Experts of a small language model: a shared expert of 128 neurons, 349M tokens.
Below are experts of layer 5 (counted from 0) of a mixture-of-experts language model. Rows are named router (the router's row for the expert) and show model dimensions 0-63. Each number is 128 + 24 x the weight over its row's rms, rounded and kept within 0 to 255. Numbers have three digits each.
After each expert's rows: a language model's description of what the expert responds to; "gets" lists some tokens that make up at least twice as much of what it gets as of all text. This comes from a sample of Wikipedia text that the model never trained on. Tokens count by the router's weight.

# expert 3
router:134131137133132102113179097116154161129113132097117066150110122088074149118121130139138169103073095077089090164112121152122115110091104118075133153101153131170113125093107100120109094083121119
Short opening word pieces like St, st, H, th, b in split names and words, such as Longstaff, Downstairs, Hawthorn, homestand.
gets: " St", " st", "st", " H", " w", "St"

# expert 36
router:143113128133157160134186152114095149116144160104134094114096102123156109112136151130134167160132133089102142133135162146104156119120115150143161145164081113104083103149130127113143147092149145
Short consonant-vowel pieces inside or starting proper names and place names, such as Bo, Ro, Co, Ma, and the o in Logo.
gets: "o", "ro", " Co", " Bo", " Ro", "a"

# expert 30
router:107130115109096131097145122133134162089130131123126130151123164122153152157123119145177181102095155159126077168136118116159154100108172145097126146143109115092097167160078096127100141126106090
Numbers from 10 to 99 in table cells after a pipe, such as squad numbers, ranks and rounds, or dates like June 17.
gets: " 11", " 12", " 13", " 14", " 17", " 16"

# expert 58
router:125143106102142129102172162125094121165087106138138132120107151094125103159136128119108131131079125147114148117095129145149134133159119114130119135133163115094109096126097154100145096138120097
Forms of be like was, were, been, is, and the verb stem right after them, such as en-route, comm-anded, comm-enced.
gets: " was", " were", " be", " en", " is", " been"

# expert 31
router:092146093118114144104147104112156116081139151131082124125144143084102141109159138149124083125158143128085114117165098141090151102124121103089114116113114111126121057146154115113095130105119109
Single digits and number pieces inside figures in tables and statistics, such as the 9 in 1,946, vote counts, pressures, populations.
gets: " 2", "1", " 1", "2", "9", " 3"

# expert 2
router:107070122132105147129176110140087136082170137126153143131186166156146095130084073128076146126145147128119127145150176123120121101123139135102119143139110123147146106101128092116082144165115134
Plural nouns and suffix pieces ending common nouns, often after other, many or these, e.g. historians, games, variations, students.
gets: "s", "ers", "es", "ations", "ions", "ings"

# expert 18
router:098134135096133152117112115125110088102135121112106147124131109073137154098125134156124087084104116116138145118090131169119113157119094156100110131125147099133151148141090142102111151114120152
Adjectives and numerals right after his, the or a in biographies, such as former, own, first, both, fellow, several.
gets: " first", " two", " former", "'s", " his", " new"

# expert 12
router:102133096139099159136132093100096114159141139131120075156115130137154144136115097145119107109126085128131154106132134171124163102146116104166101102130167118143090181102149125121148156140089116
Table pipes, colons and line breaks in lists, plus media and competition nouns like music video, DVD, EP, Championship, Games.
gets: " |", ")", "\n", " –", ":", " -"

# expert 49
router:123147127146166118165174113143145114136117104137111062116141154111139174171110141126128156129091135132102118097166072085137156100090137128159136123124112085094161130160130144142144133138099111
Short unit letters after numbers, especially m, km, mm, cm, h, and first letters of words like hormone or mbar.
gets: " m", " h", " t", " km", " H", "m"

# expert 53
router:104159137158114077114143135134135139127102158164151122140103109123122111128129116097078130145134087124105158134103167105142117137128097185082135142166142137129170082117141082151152149134138155
Capitalized common English words starting names or places, like Win-ston, Gold-sborough, Black, New York, United States; also blank election-table cells.
gets: " ", " New", " Win", " Black", " United", " Car"

# expert 45
router:116150084143134123142142098132140109119123121138123171142118156127153157172117168161110119140106156142111083133156155141095111085112134100099084137157106173088163145128115135165113176130125107
Nouns about films, music and media, such as film, drama, songs, album, software, plus capital word-starts like M in names.
gets: " M", "s", " U", " film", "ing", "a"

# expert 54
router:117105101151167139136110062104157136120143119127103112166139144103122122112089136113096131131108083107135065097128074147117141111147114159114132157101144153103114106138104082169126127148148122
The preposition of, and to, for or von, inside institution and title names, such as Church of England, House of Savoy, Justice of.
gets: " of", " for", " to", " in", " de", " from"

# expert 38
router:117149111136107102146102160125165142105126166150146158184119118110136138152144173177099112109129136138102133138175169165121090091156156122134077096123125177124156137125141094132123164146109083
Separators in table header rows and semicolon-delimited lists, newlines after section headings, and closing brackets such as );.
gets: " |", ";", "\n", " ", ")", "|"

# expert 7
router:087122084110157160151122139083141141166093124165124126138104147131125134158111117076097135188104109139141130153122100112106114118117153160096130131127098112125114144119138168191140167176071107
Degree and minute symbols in coordinates, the closing slash of IPA pronunciations, and pieces of non-English or Cyrillic/Arabic names, such as °N, ″, /.
gets: "°", "″", "\n", "-", "/", " s"

# expert 48
router:124137156131148147128134106097118117168106126155084110171096128115171122162135132141100120159074115087124129095155127146120150117131143152124129147152138154066129161103099132126132150107127151
Adjectives and suffixes like local, national, military, international, official, and endings -al, -ary, -ular, often in military or government text.
gets: " local", "al", " National", "ary", "ic", " International"

# expert 55
router:108092100112112157115139106102178123153143122140142149115116097134121113173096133111120161154108137143153102159125120112123121123144146137143150132148079144109141159151136098130141135116123122
Closing single quotation marks after quoted terms, apostrophe contractions and possessives like 's, 're, plus pronouns you, our, their.
gets: "'", "'s", "\"", " the", "%", "’"